Experts of a small language model: 2 picks a token.
Below are experts of layer 6 (counted from 0) of a mixture-of-experts language model. Rows are named router (the router's row for the expert), gate (a neuron's input weights, with its number), up (a neuron's input weights, with its number) and show model dimensions 0-159. Each number is 128 + 24 x the weight over its row's rms, rounded and kept within 0 to 255.
After each expert's rows: "gets" lists some tokens that make up at least twice as much of what it gets as of all text; "mostly gets" lists some tokens that are sent to it at least half of the time. This comes from a sample of Wikipedia text that the model never trained on. Tokens count by the router's weight.

# expert 30
router [140 109 125 130 118  98 110 130  68 166 128 145 146  88  90  66  90 147 116 170 116 138 161 104 117 103 126 165 130 131 145 132 119 133 146 119 102  97 131 112 131  69 125 135 106 126 116  97 135 166  71 140 148 135 184  96 167 158  99 137 144 151 111 120 120 110 105 136  72 132 111 160  82 120 133 116 151 132 124 121 166 141 154 101  95 110 165 145 120 169 148 146  73 123 118 130 130 153 117 102 119 136 142 152 142 123 143 156 162 166 180 134 145 147 139 118 102 132 135 135 164 130 153 110  97  93  98 114 109 152 141 123 153 111 152 121 122 142 120 148 118 145 111 130 163 112 132 109 113 135 119 123 122 188 153 139 128 127 164 125]
gate8 [100 131 167 111 108  95 150 111 131 112 154 124  93 124 113 121 122 162 137  94 126  94 117 158 165 124 171 114 148 134 147 100 130 141 119 136 140 190 116 101 185 121 115 145 145 135 125 131 124 118  69 119 116 192 159 143 146  85 126 119 154 148 134 133  98 166 111 104 103 107 112 115 132 134 170 144 160  89 143 151 143 140  90 160 100 101 115 130 137 141  91 180 140 121 153 155 114 132 157 161 152 164  92 112 128 125 120 154 125 125 110 133 102 129 123  77 140 131 100 104 129  74 147 168 118  97 137 147 104  95 150 136 121 124 143 101 135 156 119  75 126 157 121  89 123 141 106 148 157 108 116 150 145 126 149 103 136  92 130 145]
up8 [133 130 137 141 123  95 149 108 122 104 131 168 137 142 133 132 125 152 168 153 151 122 106 164 122 130 143 122 128 167 120 131 139 140 131 131 128 193 133 114 140 159 105 113 117 122  93 169  99 137 131 131 129  83  99 125  92 117 171 152 142 118 117 125 155 160 164 124 150 129  95 130 132 113 118 125 149 145 153 131 120 152 149 128 111 112 142 142 165 130 148 118 162  93 198 100 133 103  99 127 159 105 158 134 147 131 151 134 147 160 146  40 148  87 134 116 160 119 138 136 124 146 113 119 124 157 127 130 149 113 136 149 114 137 132  76  97  59 138  68 162 119 130  96 179 127  88 111 156 137 160 122 172 138 140 135 122 115 139 138]
gets: "s", "es", "ers", "a", "ia", "ies"
mostly gets: " people", " members", "ants", "ities", "ments", "ries"

# expert 23
router [132 156 148 104 118 163 134 168 144 162  91 141 131 185 124 118 134 165 132 135 112 158 136  99 154 107 121 160 137 123 139 167 115 119 118 133 145 104 128 162 120 147 110 122 147 114 111 120 122 152  68 124 127 164 164 124 130  99 133 131 118 153 131  77 138 153  94 127 109 138 113 105 145 123  73 108 145  97 116 150 171 110  80 141 132 102 112 147 138 150 144 140 115 117 101 123 138 104 122 163 121 136 127 174 123 135 131 126 128  97 172 141  93 173 105 122 114 156 134 130 155 153 149 107 149 152 131 147 157 109  89  94  80  97 107 137 116  97 134 126 156 131 153  66 144 156 134 166  67 159 151 148  96 135 124 120  91  95 138 134]
gate1 [148 131 134 109 117 122 121 110 140 166 141 154 134 105 167 124 138 114 147 108 134 106  85  92  84 104 125 119 118 130 138 107 112  98 129 122 169 104 168 148 147 132 145 173 109 113 139 114  74 127  81  92 129 111 153 132  88 149 150  97  87 154 105 120 107 147 149 121 113  96  95 112 125 133 112 133 134  86 126 135 148 120 108 103 171 108  79 149 133 105 106 156 157 149 150 127  85 138 133 144 129 157 101 150 128 157 161  98 133 155 140 113 162 164 175 117 115 186 137 111 127 112 141 106 133 172  95 155 126 133 136 161 130 143 110 120 118 141  96 182 129 156 143 121 133 153 152 140 109 123  92 118 113 152 144  85  85 114 147  81]
up1 [145 101 146 134 172 143 155 132 139 108 156 130 148 113  93 174 101 134 104  94 115  79 146 107 143 126  95 128 141 140 133 129 126 127 117 154 110 114 147 103 119 124 112 128 106 119 126 129  79 155 118  88 122 170 138 123 134 128  76 124 105  85 130 111 104 175 132 129 114 125 104 179 101  61  94 128 149 120 135 115 101 120  86 126  89 128 110 140 135 151  79 146 152 168 120 138  98 116 105  76 156 138 112 175 143 153 114 110 148 128 112 158 145 111 164 123 135  91 142 132 139 184 113 135 158 152 163 144 119 118 146 120 138 148 129 117 166 140 123 102 174 125 153 110 109 121 131 106 151 133 137 161 169 167  93 116 147 165 130 114]
gets: "1", "0", " J", "2", "3", "5"
mostly gets: " J", " j", " ind", "j", " Ind", ".S"

# expert 0
router [101 135 139 133 133 126 127 157 131 124 101  89  88 158 178 115  99 137 141 110 147 125 111 173 115  96 126 138 140 135 103 112 150 100 142 166 168 110 125 125 144 162 124 137 139 103  91 112 166  97 158 157 141 147 108 181 121 134 104 149 114 145 145 152 140 147 167 130 141 131 143 129  71 131 169 119 113 162 165 154 127 103 133 152 143 102 119 116 128 102  98  86 161 119 128 124 116 105 159  95 127 171 155  92  85 129 137  88 126 136 106 124 114 124 194 167 118 107 131 117 117 143 104 120 119 123  98 144 144 110 152 136  84 134 132 182 149  85  77 107 134  90  85 119 129 162 132 143 154  97 129 127  96 109 103 128 135 123 138 140]
gate1 [178 103 152  93 119 134 138 115 108 158 105 180  96 150 181 176 159 116 126 142 166 132  99 117 145 125 149 106 133 142 126 129 126 121 124 196 166 108  92 137 139  96 163 128 103 154 146 121 122 110 150  91 146 120 101 114 154  96 136 126 193 154  84 136  98 135 132 125  99 121 130 148 144 134 166 128 132 115 126 148 147 153 163  99 113 152 115 136  85 124  68  97 132 117 121 137 149 112 162 130 117 151 137  93 121 125 161 135 125 145  95 111 145 111 157 123 142 107 126 105 131 116 161 109 112  96  99 184 127 137 157  76 147 115 111 137 146 161 159 131 115  89 110 172 152 136 105 132 102 129 143 142 108 138 139 149 131 118 110 140]
up1 [119 158 138  66  96 150 156 135 113 136 127 166 126 156 105 167 143 126  87 143 118  98 148 124  88 173 116 127 150  67 136 128  99 132 144  97 114 181 140 130 156 147 117 115 101 144 138 117  87 128 124 162 127 141 101 132 139 148 143 119 124 145 144 115 133 125  87 132 178 135 121 114 120 136 139 178 141 140 134  84 123 154  81 168 160 121 126 120 156 155 133 133 126 126 159 117 113 120 137 100 133  87 152 126 126 122 124 116 158 163 121 127 158 159 116  46 123 155  96 112 117 150 107 116 125  69 133 118 154 118  88 132  99 102 100 105 138 120 123 148 155 132 107 140  92 155 158 161 118 129 108 117 172 108 108 113 134 119 138 162]
gets: " ch", " Ch", " f", " con", " le", " comp"
mostly gets: " con", " ch", " ar", " le", " pl", " th"

# expert 25
router [161 115  76 116 146 151 174 127  95 136 128 185  92 105 159 134 143 115 127 129 129 126 128 156 139 137 141 118 113 104 149 113 157 128  99 144 120 123 161  93 160 151 115 160  94 127 140 130 119 165 136  84 108 143 147 116 158 111 123 149 116 157 103 114 136  87 150  87 137 135 119 128 147 140 159 119 126 151 137 111 108 169 136  91 132 131 113  56 134 110 142 157 134 141 159 142  81  93 159 128 122 129 128 112 145 178 118  76 123 114 134 141 171 147 145  90 139 161 121  60 126 125 136 115 121 106 124 132 124 130  94 170 126 152 133 102 116 126 167 130 130 155 152 170 141 110 127 103 119  97  82 140 137 128  85 111 125 132 181 136]
gate2 [156 151  84 130 146 131 148 134 126 155 121 115 111 160 146 189 118 105 133 173 158 129 148 137 103 155 102  93 165 127  99 163 124  88  89  77 139 142 147 110 135 160 124  86 159 128 130 146 142 165 106 120 130 162 160 142 154 165  95 140 132 144 124 116 151 109 133 110  97 151 141 151 136 102 126 128 162 144 151 149  72 116 121 115 130  99  78 158 154 172  86 161  95 118 146  99 131 115 132 135 171 130 129 122 144 184 156  93 114 150  99 158 130 152  90 138 191 142 114 118 120 115 147 154 142 117 136 141 141 131 113 150 125 109 112 131 100 159 139 128 115 138 140 120 140 140 101  93 105  96 104 152  94 123 128 162 108 120 124 134]
up2 [120 136 115  97 149 122 100 142 100  90 121 145 153 104 129  98  63 167 140 156 181 120 138 157 117 111 118 123 144  74 153 132 117  88 107 104 155 151 134 136 161 161  76 106 111 100 156 104 109 117  97 122 114 167 104 116 144 164 126 118 147 136  85 129 148 104 142 105 131 131 121 151 111 111 129 118 137  86  98 131 169 106 123 114 105 106 155 101 107 148 131  96 124 100 122 133 150 151  75 124 112 119  89 116 106 143 144 102 119  94  98 151 127 128 142 137 158 134 149  92 183  82 158 113  95 128 124 151 162 132 109 116 171 131 142 132 131 155 121 145 131 151 148 123 147 162  91 158  99  97 135 123  79 146 102 148 144 114 146 136]
gets: " |", " and", ",", ".", " by", "-"
mostly gets: " but", " while", " &", " and", "\".", " when"

# expert 21
router [143 108  77 131 166 168 108 130 123 156 104 124 126 162 133  95 132 124 127 114 179 133 142 149 106 144 116 148 111  79 172 114  97 113 121 129 101 128  95 163 150 143 102 105 136 104  92 127 147 132  91 148 156 115  88 171 128 139 132 129 105 158 172 154 129 159 127 112 136 153  98 111 107 155 125 125 123 166 190 113 138 134 111 150 151 132 132 141  99  80  86 113 140 125  93 133  92 120 131 185 138 119 102 105 144 138  96 109 139 134 134 111 109 126  94 129 143 172 120 139 127 136 106  88 127 134 126 158 152 126 128 145 133 120 104 153 163  80 139  68 175 116 103 111 116 146 121 108 164 144  96 122  93 144 133 171 147 110 117 120]
gate6 [114 142  75  94 155 160 134 130  62 115 137 109  90 121 144 111  74 143  90  69 128 114  88  76 128 145 107 110 137 141 153 121 123 112 111 127  97  88 131 131 115 116 149 112 138 143 118 105 127 120 168 131  99 135 147 150 148 134 140 131 111 108 155 139 130 170 111 110 164 158 121 108 130 150 102 107 161 123 127  85 144 143 119 171 166 131 143 133  80  97 124 126 109 146  98 113 108 122 122 142 104 156 128 115 143 156  86 158 180 121 122 118 120 109 125 171  96 138 175 111 117 136 131 153 129 173 129 166 144 176 141  83 161 150 127 127 111 168 134 119 149 143 132 125  97 165 150 101 104 134 132 157 109 116 132 133 112 118 119 157]
up6 [ 84 147 103 132 134 148 154 111 111 103 107 101 108  93 128 163  88  98 132 176 122 123 134 112 131 118  68 127  90 123 129 162 136 132 162 124 120 173 142 143 142 113 188 106 152 117  91  88 133 131  98 120 141 137 166 132 129 120 169 166 136 107  79 134 131 113 126 150 127 105 153 146 116 140  98 125 139  93  99 134 131 128 128 128 130 143 112 102 122 163 149 115  94 128 124 182 102  75 112 138 179 138 124 104 114 103  83 182 102  95 173 166 115 106 139 119 125 113 169 121 142 140 144 159 105 114 105 107 159  97 151 136 125 141  97 157  98 122 173 127 150  95 133 121 123 135 153 145 141 117 126 130 131 146 156 146 120 113  88 123]
gets: " p", " s", " c", " m", " l", " h"
mostly gets: " p", " s", " h", " l", " n", " w"

# expert 11
router [137 123  95 100 115 148  98 138 127 126 144 144 102  94 129 127 139 158 132 151 106 106 175 141 122 123 155 133 135 123 144 107 158 195 115 123 113 132 153  87 109 108 110 140 116 143 172  86  87 179 142 113 112 134 170 124 129 186 126 128 136 122  99 138  90 114 135 150 137 144 142 135 154 158 123 145 125 111  85 116 119  98 100 112  98 174 126 107 120 132 148 160 128 141 172 144 141  93 112 122 141 126 121 141 147 116 122 120 168 128  92 164  84 128 117 109 146 146 145 127 135  81 117 175 108 142 104  55 110 119 110 106 112  97 128  95 108 172 155 118 168 131  97 117 130 115 167 122 127 104 168 131  91 122 130 117 143 145  83 130]
gate1 [109 135 114 120  97 131 124 159 135 139 147 132 123 121 136 154 125 101 144 114 137 100 152 152  66  92 109 166 128 144 136 111 115 192 100 111 131  99 111  74 117 115 138 164 126 140 130 103 157 141 118  97  96 137 146 140 132 145 111 166  98  81  78 167 140 108 123 160 110 137 143 116 151 133 168  95 122 155 116 132 126 130 143 171  97 128 141 130 138 155 153 144 157 127 144 122 129 136 170 157 114  73  97 141 129 102  79 107 115  56  94 126 172  97 127 180 145 178 136  97 132 122 127 119 123 134 165 141 132 116 131 108 127 133 107 136  98 143 144 139 172 170 106 152 147 137 109 149 137 158 117 106 126 135 157 112 143 117 150 131]
up1 [101  91  97 133 106  85 108 108 161 126 144 112 123 165 109 132 142  72 130 108 119 109 114 115 137 105 125 141 168 159 143 143 149  83 153 101 116  80  95 118 107 160 140 140 134 149  84 158 128 161 163 118  98 139 100 153 126 142 142 143 146 134  94 171  96 135 116 129 157 151 131 129 119 174 138 102 105 139 114 159 149 118 104 157 105 169 119  86 127 157 142 103 180 157 137 124 119 138 160 136 123 161  96 166 141 145 150 114 131 137 160 134 139 153 124 110 140 141 122 108 149 121  71 117 121 143 164 156  93  87 149 132 148 121 122 138 124  77 119 150 141  64 108 129 123 123 150  85 123 140 156 108 111 152 137 143 122 151 169 127]
gets: "ed", ")", "\"", "ated", "ing", "ted"
mostly gets: "ted", "cted", " used", " played", " released", " made"

# expert 14
router [153 145 152 158  82 151 100 138 149 139 157 135 104 156  99 122 119 124 114  85 160 132 128 117 105 172  99 171 125 144 134 161  91 133  88 121  82 129 117 159 145 121 118 117 149 101 151 136 160 155 131 159 144 112 112 133 140 153 105 152 124 129 142 132  84 169 128 121 168 136 138 124 119 132 174 135 146 141 113 124 110  74 110 142 139  91  98 115  84 139 155  91 121 130 122 156 120 171 129 142 141 148 100 105  86 142 112 131 136 135  96  97 119 154 158  84 103 118 139 143 119 119 112  87 151 125 122 109 121 128 137 150 109 184  84 146 158 121  94 157 116  99 149  91 107  93 172 116 116 143 123 144 104 153 151 115 115 161 155  77]
gate2 [118 163  98 140 105 111 110 118 132 133 150 115  66 111 131 160 158 164 147 158 141 153 130 122 146 105 144 134 147 123  94 143 139  97 154 145 125 157 172 145 170 130 184 157 121 126 102 163  98 127 115 138  97 111 167  92 130 118 138 102 123 145 132 127 110 129 117 123  89 114 122 126 184 108 125 124 127 124 110 111 155 126 116 172  95  92 157 167 170  80 145 112 172 126 106 121 129 113 146 171 117  93 133 150 163 133 118 135 136 149 126 125 132 104 120  85  80 136 175 127  94 179 170 130  86 143 149 111 107 137 141 164  93 121 136 110 138 125 128 112 118 136 135 132 149  71 145  85 126 157 115 127 127 124 123  96 134 149 150 111]
up2 [109 121 102 114 129 185 119 143 120 126 132 129 153 146 125 117  97 145 111 140 147  96 117  77 120 129 116  95  83  89 103 129 201 141 130 144 117 133 122  93 140 136 115 115 116 109 122 131 142 171 126 122 126 131 114 166 106 139 140 169 145 144 136 127 105 106 155 152  91 138 158 149 114 144  79 123 137  98 135 160 146 165 118 115 112 105  89 142 132 105 139 119 146 125 150 122 169 161  99  62 142 130 170 122  85 127 133 121 137 117 165 137 130 141  91 134 171 152 108 131 121 106 109 105 151 134 121 148 141  83 123 107 111 137  71 165 149 107 107 143 123 166  88 141  80 114 159 130 106 154  91 114 119 128 158 144  96  88 102 110]
gets: " T", " B", " S", " D", " t", " A"
mostly gets: " T", " B", " O", " t", " A", " Sh"

# expert 7
router [148 122 113 106  94 145 175  77 154  91 112 145 140 119 118 104 135 112 127 141  98 115 110 131 136 130 154 117 147 150 119 100 176 102 110  88  99 111  97 162 178 120  99 151 146 117 113 139 150 110  86 136 129 113 140 162 128 194 101 142 118 174 129 143 132  96 122 137 133  81 119 108 147 148 126 150 108 141 142 160 120 105 120 151 133 123 149 176 168 101 137 155 127 123 112 130 159 148 168 125 101 136 166 130  81 118 125 120 157 169 143 119  96 101  89 120  91 171 193 164 155 100  82 153 122 103  96 141 131 113 157 126 103 139 157 136 110 139 112 151 117 104  90 118 108 130 129 101 134 122 124 135 125 111 141 105 127 149 127 139]
gate1 [141 168 150 144 108 117 164 141 127 143 145 114  81 143 118 142 122 130 118 184 147 132 134 172 104 121 108 160 134 102 158  84 117 127 121 138  95 163 129  97 128 154 120  76 151 119 138 150 165 133 133  94 140 143 132 149 131 142 122 165 168 120 166 152 121 154 127 115 130 126 112 134 100 150 115 140  96 119 169 104 134  96 111 160 128 101  99 160 129 105  95  98 147 124 102 150 122 107 108 137  97 102 170 139 151 122 108 135 106  97 141 106 147 106 128 123  89 131  80 116 145 136 138 189 178 100 110 143 120 146 179 130  91 155 177 166 161 133 105 129 149 119 111 129 129 142 144 134 150  94  77 152 141 130 128 148 118 112 179 141]
up1 [ 95 117 172 142  87 112  92 115 101 159  75 121 161 132 126  92  64 165 136 163 119 155 103 154 125 158 132 119 121 102 116 136 157 207 107 124 103 147 101 118 144 147 155  89 163 153 138  91  95 107 147  90 124 127 115 151 108 130  98 114 106 153 153 162 107 132 126 118 115 165 114 133 151 145 133 102  90 163 110 123 100 144  94 145  99 116 155 135  84 127 116 102 114  91 153 103 127 121 138 124 137 121 182 123 175 155 143  96 102 142  88 127 129 107 105 143  93 151 132  88 117 169 154 137 145 153 141 159 124 136 109 123 128 117 164 120 133 121 121 147 135 130 150 131 157 157 128 166 129 125 125  97 125 117 146 117 137 143 136 132]
gets: "6", "5", "4", "8", "3", "7"
mostly gets: " January", " May", " February", " December", " March", " July"

# expert 17
router [160 118 139  83 116 147 138 144 126 103  72 139 160 149 116 121 121 157  99 102  91 121 116  83 134 145 138 104 116 122 105 154 137 142 155 182 130  99 138 138 109 121  80 124 143 162 122 133 165 111 134 112 141 125 128 128 143 144 129 122 104 149  88 108 169 137  95 151 123 106 101 132 121 146 116  98 121 111 123  92 123 151 158 134 121 105 119 146 114 165 147 138 134 128 121 156 150 134 123 152  76 165 123 175  96 117 138 151 115 136 141  92  99  88 160 120 161 174 118 147 150  66  82 144 140 151 134 132 103 119  91 115 102 139 144 198 131 139 133 137 122  96 134 138 160 142 160 165 134 103 110 142 151  81 145 127 101  97 107 160]
gate2 [129 107 102  87 135 142 108 111 117 171 116 132 141 140 181 137 148 119 140 153 123 118 133 140 109 122 100 143 147  96 182 180 134 119 116 107 137 139 134  77 110 134 113 151 157 195 127 141 113 116 125 125  76 157 131 113 106 110 126 123 140  94 136 135 142 145 130 151 141  91  87 116 153 171 130  88 122 156 138  98 163 164 126 131 121 154 150 104 180 107 174 103 137 140 118 146 101 100 155 143 127 118  92 116 112 148 122 105  82 181 119 153 108 129  99 103 164 139 145 136 118 138 123 143 124  81 135 111 155 151 154  85 120 122 137 142 147 135 145 164 146 154  93 127 140 156 131 155 143 126  61 134 123 113 155 118 122  90 117 147]
up2 [ 87  91 144 126 128 129 113 149 118 141 118 100 134 104 160 111 117 130 106 131 150 119 124  90 110 142 132 102  93 109  86 160 131 118 146 127 138 110 106 109  99 146 166 153  77 105  89 181 114 136 129 141 187 111 117 151 117 142 126 137 139 131 155 145 139 150 167 173  99 137 147 210 103 118 128 104 140 150 156 106 113 101  88  81 162 137 121 111  76 103 161 143 153 129 127 139 114 106 161 161 155 152 128 109 102 128 116 122 109 140  95 128 133 153 134 132 100 116 112 112 127  94 115 181 142 123 160 156 104 120 131 107 153 180 126 161 109 109 135 133 119  86 139 133 139 141 115 108 125 107 135 139 136 161 138 136 107 111  70 104]
gets: "0", "9", "3", "5", "6", "4"
mostly gets: "eal", "il", "ol"

# expert 24
router [100 116 146 168 138 131 161 136 150 145 122 157 124 127 157 134  87 122 133  78  92 149 131 148 138  96 140  99 126 147 149 127 115  86  73 158 115  99 164 140 129 148 148 195 138 147 134  95  85  76 139 115 123 143 105 115 122 129 122 130  93 106 146 110 148 129 146 111 139 110 134 145 140 130 111 121  96 149  98 108  87 159 151 101 120 126 123 141 106 124 125 135  80 147 104 159  93 155  60 170  88 108  93 132 117 155 155 114 109 115 110 160 128 112  89 106 163 148 121 163 145 125 126 151 159 119 151 122 135 122  99 163 108 148 157 133  99 165 130 138 128 135 155 131 146 116 175 134 102 135 143 115 157  96 113 134 155 122 170 103]
gate2 [125 102 121 134 119 143 140 133 177 103 106 144 153 115 159 131 127 139 143 125 134 100 152 115 147 155 123 154 128 122 159 152 134 137 157 136 126 121 145 117 187 165 115 128 134 152 129  90  75  81 121 114 120 129  96 124 135 120  76 129 122 171 201 119  96 127 105 166 145 169 157 140 170 113  62 164 125 138 127 116  99 148 133 121 130  96 127 150 139 120 117 131 105 117 151  88 126  73 137  99 147 128 150 121 119 121  98 139 143 130 178 127 143 122 126 121 118 123 153 111 162 143 141 124 135 107 198 122 157 113 108 116 109 137 156 155 123 120 142 162 142 133 138 146 146 124 168 150  94 145 181  93 180  97 130 144 126 117 114 148]
up2 [181 114  78 107 136 103  89 142 142 141 139 116 130 112 109  78  97 128 113 121 113 116 138 145 157 127 141 145 161 133 151 121 135 152 126 113 149  84 125 153 138 136  94 128 187 118 155 159 124 124 159 121 135 108 147 134 130 145 120 115  75 131 120 175 120 142 169  84 126 131 116 161 150 125 127 153 136 186 138 158 107 136 134 141 176 102 129 126 128 114  97 135 167 140 137 120  81 121 104 126 126 128 121 143 120 166 155 136 106 133  93 135  81 139 109 128 104 150 103 112 183 182  99 123 143 128 114 112 133 114 122 136 137 138 141 133 137 107 152  62 114  84  97 117 167 107 149 157 153 112 144 106 138 133 149 130 185 115 131 172]
gets: ",", " and", " a", " the", " in", ";"
mostly gets: " a", " or", " and", " including", ");", " include"

# expert 28
router [119 138 157 179 130 132 142 155  94 164 135 152 112  84 134 146 129 108 151 121 116 147  97 156 105  81 113 115 139 141 137  85 185 102 123 153 156  89 142  81 156 136 130 113 127 131 100 128 113 117 131  63 131 114  88 142 114 104 120 141 122  99  97 147 110  85 114 167 109 106 128 104 175 151 159 138 119 111 106 142 108 134 150 150 121 133 120  83 127  75 102 151 134 180 121 131 159 111 104 140 149  89 103 124 114 155 126  77 121 130  89 161 151  98 184 108 137 141 120 118 136 144 137 135 157 138 105 123 138 125 135 127 142 124 147 138 119 177 167 117 155 128  88 112 105 127 128 111 106 122 111 119 163 129 122 161 150  98 120 156]
gate2 [141 132 141 124  76 140  94 164 110 156 145 164 136 145 108 129 142 153 131 119 106 160 162 120 158  83  94 134 153 108 123 104 116 172 115 158 150  93 164 100 105 127 150 134 106 143 120 117 113 117 122 110  96 121 140 129 123 121  63 104 111 103 105  98 129 106 144 120 134 152 129  89 118 115 121 136 112 135 140 129 150 106 140 166 115 118 106  84 149 161 113 103 149 125 120 140  92 126 140 133 141  94 140 128 131 116 119 153 125 110 140 131 191 130 148 134 138 113 130 161 146 170 129 129 134 147  96  94 120  88  95  85 144 114 129 141 129 102 165 104 103 138 120 142 128 172 169 122 100 104 188  87 138 108 136 151 145 110 189 194]
up2 [131 145 145 100 116 151 148  86 154 102 151 112 147 152 102 192 122 125 172 179 130 108 149 110 167 162 107 133 151 161 137 145 150  99 114 160 133 119  95  96 106 138 108 131 140  82  92 122 132 142 141 113 115 132  88 154 111 131 131 135 150 178 106 148 109 121 147 125 124  80 154 192 176 122 119  95 125 134  66 137 132 110 146 149 120  89 131  91 102 139 124 104 120 134 119 130 120 129 134  98 176 137 150  97 119 140 102 107 160 117 121 136 149 140 102 110 128 101 132  80 174  87 128 118 135 138 101 113 100 131 147 143 100 127 120 116 142 137 115  84 114 154 103 133  99 137 130 131 140  93 124 139  78 148 111 112 130  88 148 137]
gets: " in", ",", " of", ":", " at", " on"
mostly gets: " in", " at", " during", " from", " near", " on"

# expert 20
router [126 105 125 123 107 144 166 142 128 155 131 125 126 148 154 148 104 130  94  74 187 100 134 131  85 132 115 145 151  93 104 154 160 143 169 112 122 105 100 132 127 124 136  78 142 142 116 114 135 125 161 136  97 156  95 121 109 121 114 139 155 152 133 156 147 137 122 162 137 157 169 106 102 126 114 136 103 108 146 129 107 168 144 118 121 117 106  95 123 157  96 132 172 153 137 148 117 120 139 166 143 137 131  93 130 158 149  99 138  87  99  97 106 150 105 153 150 145 133 117 106 161  84 123 146 127  35 146 148 110 153 162 135 118 127  92 158 134 140 109 142 126 164 168 129 153 151 112 144 138 138 143 102 135 174 107 144 162 102  97]
gate7 [119 154 140 128 175 134 134 141 143 154  87 114 153 154 178 150  88 140 101 111 102 133 136 151  97 104 172 122 126 113 129 124 108 155 177 115  90 124 164 108 113 133 161  66 120 121 153 124  92 113 120 134 118 118 125 106 152 203  94 132  93 146 163 132 145 109  84 123 110 148  81  85 110 135 105 131 134 125 154 141 102 118 119 111 135 133 120 131 129 147 142 128  93 121 103 143 158  95 150 111 156 104 162 147 131 157 113 160 107 157 153  86 165 117 100 162 120 187 126  87 130 100 147 144 134  91 116 129 111  81 153 136 129 123 112 126 141 162  95 102 119 137 120 109 133 140 139 151 146 115 161 132 141 134 103 114 141 139 128 170]
up7 [ 92 166 145 117 121 134 104 191 128 128 103 156  77 176  97 106 145 106 157 145 140 159 195  72 139 128 145 106 124 143 107 145 124 154 122 166 113 106  77 103 101 127 124 110 115 163 115 142 148 118 143 113 144  98 150 131 135  94  83 148 121 146 129 152 130 199 123 143 103  95 102 111 155 141 143  93 148 117 115 124 141 172 119 156 154 128 103 113 164 114 134 135 116 101 111 106 122 139 109 127 105 149  94 112  98 141 144 165 143 138 106 149 161 127 160 132  95 115 142 140 133 123 145 142 116 143 119 143 165  96  82 113 128 157 160 112 127 111 119  97 125 111 135 106 104 114 132 138 108 142 126 136 174 162 117 152  98 143  91 105]
gets: " b", " m", " f", " v", "–", " h"
mostly gets: " ra", " ne", " ro", " te", " att", " b"

# expert 16
router [129 150 107 139  91 113 119 101 159  97 169 110 132 157 129  86 137 157 126 122 115 128 148 106 155 142 144 141 147 129 129 129 100 190 136 137 164 134 107 140 112 138 126 134 105 138 133 130 147 111 150 137 101 108 128 147 125  98 123 129 152 118 165  59 179 126 119  93 108 124 146  92 126  99  88 127 121 114  99 192 151 168 171 117 145 127  75 168 123 176 159 160 123 119  62 181 161 142 106 123 121 122 121 103  94  98  99 160 134 135 132 130 105 113 137 134 153 135 112 142 120 142 124 106 120 125 159 125 124 135  88 128 145 111 123 122 106 100 155 158 111 119 158  68 157  97 121 151 121 114 142 142 107 107 113 156 124 148 104 135]
gate1 [123 100 101 127 125 129 167 109 103 133 156 109 104 137 123 115 126 130 142 149 111 101 156 160 127 151 112 179 166  87 119 117 138 109 122 154  98 169 171 111 114 149 123 134 156 149 128 153 120  83 130 126 142 150 114 122 162 159 167 146 140 167 120 136 142 124 126 126 128 150 103  81 159 129 139 127 168 147 118 179  92 112 127 174 154 123 151 135  92 145 136 107 115 147  74  91 127 171 162 148 163  98 158 119 122 134 109 120 100 114 110 132 174 123  99 110 182 114 126 126 102 124 118 128 142 140 136 145  99 144 104 149 126 138 164 129 153 151 157 188 150 123 133  92 125 206 102 137 120 128 133 109 145 147 158 151 131 123 108 104]
up1 [140 143 136  94 133 139 134 149  87 145 132 134 186 152 128 103 181 167 146 158 157 125 105 115 128  91 109 154 106 149 111 186 109 154 112 110 139  62 107 141 119 134 114 122 119 109 143 158 141 138 160  85 149 117 139 146 130 116 151  82 102 138 133 112 130 131 169 115  98  97 123  88 138 108 142  80 140 122 102 127 112 147 137 158 132 121 137 156 160 138 115  83  98 130 170 115 113 125 137 132  91 135 127 101 162 145 115 158 148 135 106 114 167 150 146 133 104 138  95 125  65 125 189 148 146 120 105 144 154 140 135 140 169 119 156 128 110 120 129  88 103 106 140 162 159 147 117 153 126  82 102 140 129 101 106 105 128 153 125 114]
gets: "b", "m", "f", "p", "w", "c"
mostly gets: "j", "b", "f", "″", "clud", "aff"